{"moe_layers": [0, 2, 4, 6, 8, 10], "init_std_router": 0.0297, "tie_word_embeddings": true, "learning_rate": 0.00489, "max_seq_len": 1024}
Below are experts of layer 6 (counted from 0) of a mixture-of-experts language model. Rows are named gate (a neuron's input weights, with its number), up (a neuron's input weights, with its number) and show model dimensions 0-63. Each number is 128 + 24 x the weight over its row's rms, rounded and kept within 0 to 255. Numbers have three digits each.
Before each expert's rows: "gets" lists some tokens that make up at least twice as much of what it gets as of all text. This comes from a sample of Wikipedia text that the model never trained on. Tokens count by the router's weight.

# expert 23
gets: " f", " c", " t", " s", " n", " b"
gate1:161137110109158177137137124085124130107099131124093153112136140163183160145153110139133121147127131129148109137164147090122136163132074132121143166131148105136135133116117131133134086146105172
up1:095144136116109132124134091137113126168146111177111169149145142133135099142123106121180103065088137084118150145122144155125101154131138108147126146199125117156120090125144110129144149115135165
gate2:125121111104154155154123138111132116133151130125155130086173118149133122123131125138161171144142150165095113130109056103204121127152138149162150108131118127126148124105114073126125092132088116
up2:107132141109125105130177093145129163155151110100119087117148141148117095072129147176123123130076137157125127111140152150163137115119125136167140074169128121085150164144116124121091135121144128
gate3:133143111164129132141101107107138146127133124161125138085141150163086131174076076120139100112135116099136129161124081164137129127179138072134115129145138187141113155120105170176113120128136147
up3:167116123146147093112084141121151128133137124122135166104137110123071111095173153106140115121163145124136117168163141106117098086138147110149115137119114128119141144131140152128085130124130074
gate4:104095166105118168126154163115097172104126119145117097162167120154149147125083171146090140136132088128105117140101117169139127115093140143120120121118156124066107127084184120130133134137156118
up4:127147082111123180132151143106144145100102124179106114164117101137123142150170136117128149123166099120142128096146139110174092117143119085144137111141078179142155159134119163108127094124159152
gate5:120123132107145103131137132101154156134126150114116143151150133135123115113110131160145137140149149087142145136135180128170136129126121144126158123056119149162105113161143117136143171117134100
up5:178118126115112158088156111128118134161119121140113130148096139142133169127135140154175163115132082156123125123085088157147095117092140099147129115102160139170120107128153134122175161129129152

# expert 1
gets: ",", ".", ".\n\n", "\n", " |", " |\n"
gate0:158161178150154146116104106151106138114103159117158134121127124121129150129159061106142124099138141142163118152152143137109151131089137081103163107101154108145163126113130133107121110142131196
up0:110121127191154129147074124127108167144143132090137124141170165112122111147142087083106112136165146094159181115134094159139133090136119142136089157105161125137120125118131119190090115117163135
gate1:123158087118152115111143111149152123122092118094117130172111104173133142126132155130135112095098127148139145157161137109109155166104127129136079173129175143127102100115179118118112092130107145
up1:124159129118105128097091114121126141128156128160119145160104110130150136088183136128151126103123141083099100109098138095148116125130118115181146141147123091135170149114153145129172140113145144
gate2:145151107130114137148109136120124119090146153146079118123148119161161103158156133155148139094107108134075094174156053108167163087154147110140152138117132104146127147114127133137178098139113129
up2:161123082140143147136184135142133146173125135102109101092149154158081125087148138139110115089091082153094137134135153123142110148169141154138119117126169132112163130116101132147137157149140127
gate3:103109124145144133145105125092137108153136124159140107124086105113066124161121108162149111186138155128108130117137069189142148126129109131168131112155098135140154113159127131119134162125130168
up3:161130121155115098110123073119151115164152086122075145113137154133077152142101140114152141122158114175162130144166155126096114175138163155157087142123172132120145140126111157110125141131152125
gate4:093110134099126142086142141114140151085150163151109088144158146127135143097126127132077154102127095124127147126092125185145121132134170141129123124167130111099131116122118127118121170102136089
up4:161156105102156154126159139139102091074115140126123111167129102123116135167155174134144146128112113143116098109108130103135136101141114135128099063097113120139157112145136110125127144142157121

# expert 10
gets: "-", "|", ".\n\n", "==", "In", " |\n"
gate1:118153167095163118121105131110159125104071126149155131139145133122121148093158126130158092095199149102142120121177148099118126156102112128091081179157134144136109090145193145121133133121135117
up1:116166122158108120154140103134122132150167129125139156165099105088108126124158119085178103073121126119135129100115135130156091117097120099138128156190127072126156099135141133122126094174136129
gate2:129133132118185141139127119125120105110084160113142118106135136125144111146156091185175173124125117095075103137131092096152144122148143178087125107120113111114108190104104090145158152155092129
up2:093143098123147134135183108121210124115137153115118136109096137125100153080161094147121145155087123149109111118110139147135155138143110149171123114113141153081114150130155122107111129138119114
gate3:144133130179145138145093092104114086116133134154141159097150134126104118151118105141149117159124140118116124171161084124154118139133142133165119112122113127105136125134088105155123123148127150
up3:178128119175119109138115117110144126146143119162102160093139161095088123126137114072161122136138133157140103103138126135124101142107160125153100084120119110122130121097135185112125150117121097
gate4:093108131136136123098151145083126138113094118154144134129084136136152150134110143137108131142126100129136136106114098154081122110161155089123116112145120114056123137146117127123162141147131116
up4:100119089107149147118123143181105098119129142142142132198088132099088122140107166128145113149086114150154122108092142100116112098122124111148116125139101121175157150127141171112119118106125138
gate5:126143145148111114116147110125102138059135142099178137133124076096157097136099133128121141116165097091141115133149170113120155135109098136112117094114089161167117129127127108137121172158141073
up5:127163155138106192085151115152135106150147188156114138155099101122121108121165097141126122091153121131123132142095136154136125134166136099144103113142126152123086111123135115135208133119132155

# expert 24
gets: " ", "–", "-", " c", " st", "20"
gate0:103148156114127130142096090151126166132134157107163147109149118121183108123177095126123101062129161120147111138113125133138166122120134084110159110101143083168153143130135156128105113190124166
up0:079124121172127134142158137135123160137131127126133133130105182091118094132163122148162137164144179134152127169125155172137125110128136117158143148134143117143152117144115110139135124133132145
gate1:097138104084128152160124101109140096147126117132124130120144140117113128114122101121167157073138173153134155110150126123109120155115115135108085147184186150143151104088157156126155117100126145
up1:153123102129136159109111119114136159143127101133143131163140145122150158105147089149165132111143137114136126110116122174128125108081141117145154164161111118171155096168111126152166129149151126
gate2:132128122085184116109139087082131111126107169104135106123144106118178127149113124105166170125111122156128074088162132092176149153128139155129132100107164162140140140186109113137140131149074092
up2:132120095132120122117156115139122145132091156132088092151131155141108101091151129164118131102132101144131133135157157138132127141111193108141116121091183140126127116105108101121107140115152100
gate3:113156148147178139108098119119102133116109107115166156096125087124106150127111084156149117173123107133120150142113053141123148140147116094139151159152174155146139120121148134129126145158148158
up3:164130132102112166114090094110169147153135117140128116090113133109089113099171123112179097133129127127175112137164118106127123115123158115190126119114140136112151109108155144119115171143117089
gate4:087141177128130135146154164118117139102098154107108097151177127119122111121132112115117160171067117111118122154114101152104094133139137131113104054134142178126094161093109130100122129128183124
up4:124098115125105179163174178132134071098105136145140173132106150085084115175131117105130120149155148165125139139116138157163108112118116100138112159151114141155153143145122126145096154129155137

# expert 12
gets: "a", "i", "an", "o", "ia", "on"
gate0:111119138123149111141090154130136105130139129103183136139093134128113102132162092094132153147117136092174121172189151095128140161106106063126117134115135139141177134138120142093115128167132161
up0:095101118181124125090136152128117184151117082111145093100107167088109143111111099124118093138108117147194148115136119154131141087114147072151119113131161118135150130100120138143135123165177148
gate1:103137115113156149147122130141167145130099160133131129111122137150139133165153142134123148110128136149154153115164105145091146124136149088158081176187186148107123077123146142130117080131138134
up1:146120150143131145088144108135112133127143154124149107167146136148139093132155113098176133078138168109140094124169092157145058090116125109105186090123160152126120101115129100169135124177140160
gate2:137118106094146103145124076101152115137126140119061120125149082146134121124138131074110148151100133184084139114124151112148127137151125162098136130149137114120143123142139123135123162182114117
up2:082102142113171135098153099141108142170155133081137115080196106140132141119094145150148139076155104099104119141118134117106119141141150126114156142114158107111108116115112126130090123131119091
gate3:087151085128151120152118137147112109135117109126125129122120088147071143113142126166120065144138126136129124156143102112139124095170093126127104174147117136138120117128110166115113119137128142
up3:133114105156092122161096103152152161146142119157062113090129130096069130115138122148161130150109149158156109150112123094112101115112173104160127162142153112107139121126136147152149150146137106
gate4:110103144151126124128184118126120160097155129136114127160151151107128159145121139127115119141147139120126125148116130143099141116089111149087135119125152124079097091123142111109135158132168057
up4:170123113152136107112181151163139080082072075139124106132108137108123131158128138108192124173120127122170145112105156131117161176169138142165133123123114135128146116137169102125109125135109141

# expert 6
gets: "ing", "ed", "i", "a", "\"", "e"
gate0:128137134152146094122118126141149126112124132079114128117139160153164110120135122119120132123141149118166141161155134102107158112086158107155157141155134088127157119115168137117132097152110179
up0:100133154131152113135135129124177145139145115095171088163137145087125101130136128091111143140141111117167155107165159149136133122074100093162094106132135136156121148117089104175143086139150115
gate1:120136129130109145140153138102183107145076112135128137104124098121121121124147091117197147136149108159146167077142105082140136136157106108134137132170151126169109091136135107118132098135107134
up1:106150143149116102159084103133123134135103074083130147137161120182093116130131114139177080088119119108108156123114155147167134145135134076135128137160134097169182192152102122091140118158152150
gate2:115086101115149116144104057118126127137105134129127120109159143151133152129128130142148124124118126107080168108147127093143126112126135141081162117169133098149179124160116092158106130147063129
up2:087082125141101123116200148130107126127124166116109120103154147146092143141138136146154131128106107134136136140123149158136153135168114106121092162128145127113101148114122130141134103137084136
gate3:122152089113140140140114104085099098116101093173141135111139080156120139149090077110143107159149124115120154115163083112137134143146116138131131152155150164133123157114090133134158133153111161
up3:154164100148116123114091120105168138119171124142098171112145145109077107097118076100171118150144132134167132153139085116135086135151149113149081139120129112094138133136161129144125136124095110
gate4:110113135156122112110136138089095116108161153144128158115155088146115125147143135128082132125151112141081128163096117160090128068128180129102124118102139134123076140115144130097114148113153116
up4:174133103100150165118127149141107116131102095124103121124082119123126104168187143132135102136131156118147132141118134146163121158130132120147096133134119137115125131146132138149093158150148133

# expert 0
gets: " a", " the", " an", " A", " The", "A"
gate1:156144123101146178172147110093144123141107135122104125149150134137147144149174108076171113083112116145162144099188118092091088152138120115116141119103165119178081110135150141144110118146107148
up1:147132101098130104098117102131151176159085101131135158153127148122126153174179097116161106103125144080112160082162149122140139139139121113140142144166128141143115109098157149135143112134122107
gate2:147117101120163124184126135115128166140095151128115093108142117132114134158150132169147162121126144141070152102118122123177130098135164153122143111140103160132140142143106079182148125130098115
up2:156110110137114155141183121121133141094113151106135113142134139167144124097155140154119123141135090133114130122142140117112172115155117124087111128119117119120129162125101090129118088145152118
gate3:120146127132138143143114120134149105141113133129137115086103162155108119157091116123132126146148116142098148154114094182084098146140110127159172129165153148157095125104150171179128139148109175
up3:177131140169134128082113121126153139111148111167099116085088124145106166102157114092169118110161139150141112148133160144123086125100168150176117124141134112166123094152166133096129135109122085
gate4:099124161154128150134180161098129128104115103130106093141154089134148133137145148096140129169110105142138136161115172129144105143161146179112141121130153177039131121110153096108138153141130111
up4:141101158157104165124127152165148096108161177148126112145106161105092125141113148142142120147139114143127133155148145117130148149146131102135133128145152120165160150164123135126086109114173163
gate5:089143153175134156124102162129144113083157153109159142087152158104126117100142130129140116122101139136153136191149146115109129179126128120148190116128104170148130187145158145138120139147140130
up5:135151147116140127088164142180153109145137125141150149139105129109131150107147116132129149091112110138133087125080176130124110122120151119161117117112123129122141088102135140114129156097161119

# expert 8
gets: "s", "it", "es", "er", "at", "in"
gate0:130157139117134106118105156135143119163076141127199114137122173108160078122162098125156131088133156119123113160151149110116119100087143140101147163121167112131114117113119156138077117171128155
up0:117148128157086121137107125156170190137161196109115140118130184110091098170147105124116130140116129155144110118168152155146138093126157129104144126102170137136123132127093108138137120140131113
gate1:139150142105120195130105108103151137157075112132124131121106117163138164120169126156172116132136155151111131142168095127130112185130122134140115142122146105131130116105189098103126098119136148
up1:119149106140112093128130122076128138168103124153116119104120108124165107112117108129210137093110139103168140096123147154145095131112139120133151153189098142149142132120168176115147133133157127
gate2:140131137110169104176107138123113121154102141126109083159160148161113099109166124163142129138118123123066119127141074092154135157125163121145108115146106122120155140136140075137168114153139106
up2:141115075132110127131179112152128116138140125118116110121135158166096092092148141173109154152085131144101135118124146125131109145150127133096149145125129114072093131141104132096103142140115116
gate3:122157121116118127161093115102124113144103093156118109155115126115099123172134083140126085162104139143135093143141078145141130136126111113143143156133111195136113117116134129153107126151131168
up3:136161103147120115123109102100183156115165136156136159092139147116082118133123148087164112124130162172128133140132166075131104129168127114166084128174140123140127158144127131126131104131103084
gate4:121110144148100103114173131103099077116100134120113099120172134122149143130142133126078101117162107108120136108137061126094102113125147155101119142158111094104113126103168140101129165114130157
up4:145144090145108125137147180152130119094105116133074153145104112114092097160141176119106113141119097139142123178128180134159116156135147149170103143131124137124161118152136139094101137126130190

# expert 9
gets: " to", " was", " is", "s", " were", " are"
gate0:179147144066130130123112136175125121085122167128166124114148151085156118114144093143143114106119127116135128148142124085096129120125106110126154150094167118123147132121119162145118128116128179
up0:109121115114119109147127152130121166170133145123121165151148144122101118157149096116130110121123122175154148117184173146129144104128172135144113132112170153140109146101127156183097090146172127
gate1:131161104096088170142134120145189116147137069114080098144107106143161147138152135077147140084138113133164132099157132098098155153141125123103107165164117162151100097096142101097116161115132138
up1:151154131125103141112132121153133116111174110140117153128120118105101113150147112099187121096088120136132133119106124126123093132139154123141157181146152101168171121126167173158153122132157168
gate2:173115114105149145151156111125133118094118141161093112139175150125151116145155126131150159122137113136091059098138093114143139129121130160108144127143126104125127105154168125124129131133110110
up2:076137113111101090150164127110135121164112101104104131113161143160121144103116164141123115108142145134132144127117121175136148144115155137129118171118126126128169144063098134135091119130092111
gate3:127146102131138097158108141137117078118121105144103130130127108142117124160128112134148116187155141133153094176114049152131138133158118130144156135098175152128121116110130147148095130137160159
up3:166154107133146119096106109127158150109158117170110147077135146102061132117088147020170134118133154131159131141133150108132104118134113067126136126140145104148150144123129123123122124111126090
gate4:147127143121127142119155146097099124113095126138108139158170107092169177145120150108129133158102118123121123142113162158118065083118150120096145122148156106091113127106136119067151149098169124
up4:162098085127131195127150122133122111087116111148153127164091122119126106165132144131117112126104111158114138125100160118150125126129133106107125118147104207157168168126123123076089152112157175

# expert 11
gets: "s", "-", "|", " was", " |\n", "\n"
gate0:139099133160112101145151112127120121138155181125162135135127113097128116124148075127111148109123154137137148171128118128126119129091153080135141152081161110178130141107127105105107093138127156
up0:128117119182117122150089124148137186153152145095146105129114170089103117130147072119126137120142136140125154094128118165117121118127142095105095129112164124174092150103088145145123103117126161
gate1:146161123123145123161154173107148113127105101133114109109105139135115119103129148120148097097142115149150134125216144102117107157152135114155130146152136136125139062139172150118102121138151127
up1:175113106181117126099114124102114152125121094134097147161122126120133135127140127074156078110070185076136110122106101108125094156110115076142170133170114138171164127110115126115163121122113109
gate2:130129119141147134129113156123157137114138163118089098107160148156141110155141125152131181142155125107066101119112081103164149117113150138084143111150102098158162139133116102133129099143066104
up2:098137119106142113131186118136131151158110140131131117130114114166123130081132131159097134122115151102103097126129131147096112170120141116127134144127137167115139148125125159159078125131169074
gate3:111137156100116143162094137082107122142099127156108096094138113132114148122132089149148103186143133136102116120120066175144114146138115144143118148150126129129116108102139161163134139139119165
up3:177131122149124103102114125102139171104155141130107146099127162102041143122113145110156135100117109126120093169117099129106100157120149095159090110148141106142148132125117148106123137147107155
gate4:111109139162137089122132128108133109085133101145104160175148111085126142129093121078112105141082086139130124152138115128112110138069167140084121103125140159066109119099119115133096180119139125
up4:116133102134155153108148131150168127128169139135146144142090157116084114154130152142119129157110129125127130131100152113137140130159123134173092109138063147162188120160152124104125126146156151

# expert 2
gets: ",", " |", ".", "\n", " |\n", "-"
gate0:127114165151136105131136105121157128138123180145161099143132145129171121140154116132162135157113148094135122136151123159109146147106108080111113162123145147155167116139144121087113127163072140
up0:117098159157115107156114146127138176142132168119171101109147128096108115182155096130108130130154137154144184087158154142172135092121142137082108102125166124148131114132113114141124116134148117
gate1:130133126118155174132160153102138141129103109137086157194159078130168147130135132106118090113124141156115139151207141106119162156123108126124094134130149102118136134102143144144117106140127127
up1:131160169105087131081140122107155143148151119166116130153131085155166121118142115120123142098104127102166144102139129106115142118145122124161135109178128168161127120122160112156168101140117127
gate2:169138116111141133128144125117129115130123180129122095120184129140129141151158094177118135128159160161079139124139107097161153106118180126102146103146144121133172097134091102122139101134105138
up2:128125077105145080133165097122118131131123121097084123126110137134075112092157121104090130115131078161128119126147125152157118179132135092133127137114174140105154145123117108150091132141168132
gate3:139146112123135137145110140067117126118113141130146138118089078151094113146123087161120125157135142112140144107129069210113109138127117116142118108144093152171135151130135110153135130105138150
up3:120111120190125141115109117122152115122156092132092132086122129120109141116085100094189155096146147162170117169150141097127125123129147138184102107139160127118134105140163165110101140132123153
gate4:075124173168132115095136127111110092155118149155130099154158103136147125141190155131096143139127084125109123201128133176105092119105163157152109124130122151101121126121139115118148173110131120
up4:117128072137128175148152177162117098095126137141134142147084112110125074147136149144144120147107095124146119121096140120123141114136159109130107135132098111119155098150108137099100144112112162

# expert 17
gets: " |", " ", ":", " of", " in", " the"
gate0:138139127130150142119155124144121146085122156119158131126147151112109137141125113142151144136085112126113156139137100125093138133160087117100114126096137111125163148149160132142141151170094172
up0:125136138131116133128096122145115173159103140112134140148165145130136120154145087100133126127149163120133164098104102154141109114122142158114116103124170108147105140135140155176122083133122141
gate1:103130109094137141166125121106127097127134150113100130084112108136146128144135120141172154066141126141135137134158115142172123165154146110119105160141164126145098144133193102129130113127084168
up1:145123126144126136137123143109126166099113106123132147181122131128111149125204114098144081109101115074119088108137167121142123105097101121106154163176155088162188075105115130110151154157142128
gate2:156131133102134101136170130135123147096088152157104142082153116138145084143149136140149148135087116167078113102134092089142133094154161161155130139143118139120108093160109100123142083135086130
up2:085148131123129167123145082094132152176122160109107097113125121172111123125169134159120148096108095120137132153126139124118160140119127106137145145107181112092134122098137108125112135129131091
gate3:132175141120141143121104099108138131147142108134121139111133106152155124173085091162145142167161116105124133128145094167117114135178114091152158137132130167167108136117140154132095153153141159
up3:162130138148126127096110128105166112129181069123120125116078128126093129127144159089176095111161109147151082169157135141143091106129137135168115133147134134115105116111166139152128123117125162
gate4:139144130140138135124173138129118151113119113135121114163164113131155130113117114124125162166124072110142156155103140167116105138114149128097124109121168145068097120111119099142111124115153143
up4:130132134122133159122177182122141097075152149135083138145060107106094078146121153123125125155107131114136161118104125106158097109123141097134124122164104144159118107163139086089122129146148167

# expert 3
gets: " B", " S", " T", " M", " W", " K"
gate1:107145104116156150166104110097119114116138124137097149117101109116132174137128135106157137067131124149140130175143120103165124130141131141095147151149109105160117119169144133111102143083101168
up1:134177083131131180105101113163141143121129116134154134158144128131106111142116157110141148128142128097148106127091139173085103109107149110174172125152119097145182122092144131125127128131155153
gate2:135122111090150143146111102137132137131119210147110107119169124153127113165127127153126150115146100147098122093160093119215155131134124162098151127140125130129099150137122138141140108151078089
up2:135147108121130141185159120087148163122132138082135112139161132159104117147133131120124117097086140132140154104115141169180148123136137101105136143150146117121112137096143164086098122113119088
gate3:138158125096182160108140114116140099117122106128099115105086107163123153119108124163146143186110164095109106150137063132134143104121122133137116138155144167166154154149112133148161144166139145
up3:162123148185142130104127094149194150156159110104109119104124137112076144132108118171173132154108121197154132134139140178098150143075145138158142129135166102121133116138101131139149167147133089
gate4:107140135099089118120134164124122125101093114154117119132177166130099135067135101148104116125110108104163157160090111116097128136120172117126165151124141093070096120086145112143117102110123142
up4:161101174134115154089149119165122093099080148172121101163091090111135107183133154129168108127103124156099118093077154102100167151105087142140139096144123129148136115152141090165146126143151143
gate5:136102108142147111137134094108133126092141109102121163081167128119126138171121160140112126149132131101154143167145159117109177112146094146094148092075131153141082131185100121132172144105121081
up5:154131133098157121075177162186185112175150109135089120149115125135103117114133126128168138112122113156150177131102157112151148146099142107155087140136119137097116105154097121140151148132115158

# expert 30
gets: "ed", "ing", "ated", "s", "es", "ted"
gate0:169104144125105155166084103118149153159109180111133113142144134085154116128118089108146150115139154115158120156134169132074153139110160114139126133088163106131154127132126140086150126158110156
up0:157143144180104098109102122120165171155168163127147085127149134057117124083165099135138142133184145154130132109135117151130105068106136094135105129125130104137117172113142132179101136159126161
gate1:087137108128098118128157140115147137133125122100124155119094110099108127175123099116145096117133124130122116086160136102119146193159128127170110152196150124134173088111188170137148149120150190
up1:124175124140097170115128096090124134163155100151150124125172157156114130147106087088150124062096144144146164145135145134118107114095146103127133131157114128159131111145191107125161116152164138
gate2:135115114110161117171122142140098158117086139096126130120153115165140131138111142106110147094144151146097132147177128118189133144154165174109129169138156103125133115150122091138145115161110098
up2:145146128118097106114126139116128143154095150144111132116144133131106141133133180168110128155097095137109095115128101134133135130104139127157129138127129153135095107096101126119106122103079108
gate3:135174133094138130173144081103115132128113079191138114107102104121138136112109112122123114149161113124134131118161104148119156076123129147128113153116116156149123146127117116106133137150133160
up3:133156140093092133112104124056169167127144109125095128116147141128085145099099115122170142120122156160150115168158138119112124108128134137176093120110124139140168126098152140110096106123124117
gate4:108128157118137093113188171119118130131141155135136109086162095109133151111083152127115144122138120120112140145088152114115175126121137141119160113148115145092118088081107112086146139104119102
up4:139170125134121163132157151135161110090120113155106138171136119129143097173134140138142088133155133131113140139131150104170143121155126110143124121151096135188181151121154150082095138162123133

# expert 14
gets: " s", " p", " c", " m", " r", " b"
gate0:144149139112105160122097112128148133113137154081143149125158153145157137101166103144124128090154160088122129151143177120131144094137154138109125133127177127112153123112138153101111091171087160
up0:114130161165089128129117156142173154154109116111150132139094179087116143134119125131149114123148121131168133111141166140159157120114142100144125103156130137144145170108126142137118118108138142
gate1:158115076080144144145122096074152164136077112095097123175156140092131135158152121087138124111143076147131163101164108116136101156142123131135125150166141153143136102112168130099110092117123154
up1:113188145124110132124119119154168164145151151111119137142153117145099123142150116113196147097102138121103134125131133138136134126121152111136135141175152116115164087120148126146133135148132159
gate2:162122094117138141214134104105114118086124141131111100129149146119140112167136110152173141132100102087112108108126106106161139156124144169119144118145114128125144141168108097146140154139104098
up2:124097124117112170154124129120118131106151181100147111098141140166160141092185118135102116082090135088141109093115143126093157114127149127084075121104134145115132157112089112153113108111100123
gate3:132154088135168108142122074107129110129106147124139136152102126132095160131114103109121133170116129102129152107174065146111152149114099136142146135158120139183140123131104163110143092118145151
up3:159185139143107099106129132127179141171156137122129145104099171115088137142111128089175118129142183141132130144165133123140092152169157129151091141118148139143118142126191119107109115145154110
gate4:103136120122127120148177170115123113099124126111091129158169144101139110139121120130098138151136084152136170156149115171131116093151159128104097122131121127088112144118147090109084123137152119
up4:154105113114114173135179177120135123111120144147104118147089123161126087153145128127140089133143085123147156137120144114148116158130116111139140160127072108138128139142126139124067114127116127

# expert 4
gets: ",", ".", " and", ".\n\n", "19", " that"
gate1:148148102107103134093127081131155134108112081133133133124151091108107138112137079122150133141152144132155149134143158110143135148144127127140066140156103136114114077111168155072176106111111139
up1:133159139105120084117169106122172128149126097122127139159114130109133124131163137102129123063083116099136135118116122105102139104109139127117178130137151124130169142125131141147134131131173133
gate2:135144115087113096145120125153144123113164195122133094105101137154131126128130125130103151132157120142048110126132122108135139144199160161074120136167115127148138148148096115155106155104103101
up2:145120105136130118127217133121116104138097099140148139112121148113101137096176164160090110129121128124135175147116152148133120120153101130141117141130130135111133090111093115147115098105117114
gate3:111117127111094135132104149103129083127177109174112099125128086118140143166130077146157100172106101121126136131132044157185113162116157146133159161132126164161124121118134144126160092128114134
up3:169187142138105099112122115136161153148163144148096175103150149113058147136119128085176095117152116130125128135151104158204099150110142154140103151156132087122126111126132136100129134134103127
gate4:068132159125098099148148140087083176140153154095098126148125147109129121095082125123107165138140115165159120123068137145127127088111156108114110083148130149096109096144148119079189115148148109
up4:113135092133155161119143122183140110087146098150102121162101102122123148161162126133118150158109112139122155088107149124175134152152113083145143141132129171140124138132153122130103140144156127
gate5:146112109166121134142073156131126131091200112134154116150166071153124114121107166113093112107129145132112151134121154118106164183132118126118138071099124138178121148129160103161148124137128088
up5:135141166134103127118152158100127109162137118154139150125090092145115157146174132153139115147105107148164121142112142147096107138123119080135093118131128116149117128102133131134148114078164146

# expert 13
gets: " of", " in", " to", " for", " on", " with"
gate0:135144154150122114127110121169150125139113130122109120103114186124142138111167114114130109100114160108141088189166140094133178128127179109091116138122127100110090140170135144126115101142117161
up0:138136153131108112132137122122099182142135139088136152106151146108125103111111127158133145105132121135144155096171134140141125121134144134079129123133133102134103167152086104184129094156117170
gate1:137129116091147167151137129101150114101118109160114178142161151152120138123163085163159152079146122130159142079133119100132087135175080137142115116158133110143099096121123100112101099142158166
up1:075145120152119157142100093129166134130126115132141123159135163087112115131156157078165154129118097086151185112122122134116096119130135111115153179162134165138148103126126149117159131121139130
gate2:134105120111163132138106120138141153111103156143133134108147127151142135145109136168184197136113133128069125133148115141167128141107153171079152111111127086096176153137111112180154127110093080
up2:126126116116074130094134127116094121154130132123138119134135115141125131127185137136153139094146099130135138139106196102133140130115165131133107129124151153113084141131110073126119115160139101
gate3:116131094127123121153115096073117115109094131148131156127123117125118132135083123104143117158172133106125131187101076185142131160149123108132100146169129176154112116138115131123141138168143184
up3:128136113117123135108112101059151141152121125102092137132153146098089152141132112105163083118161117160125119140151097139113126129152135157177105154134145115135140132090151113187140129087113100
gate4:106135144113131131148152122108152093092105137153099129150126072118159139099134131112068135157145102114144132155081125117130134089131157135111113142136135132086097122096085127085161157097165108
up4:120114116111119138109168144166124139101108118187081109150091142110115106159151150108161155131155083145126139146103126139150145102144147153128114128148109135165133149142152152155124124163091131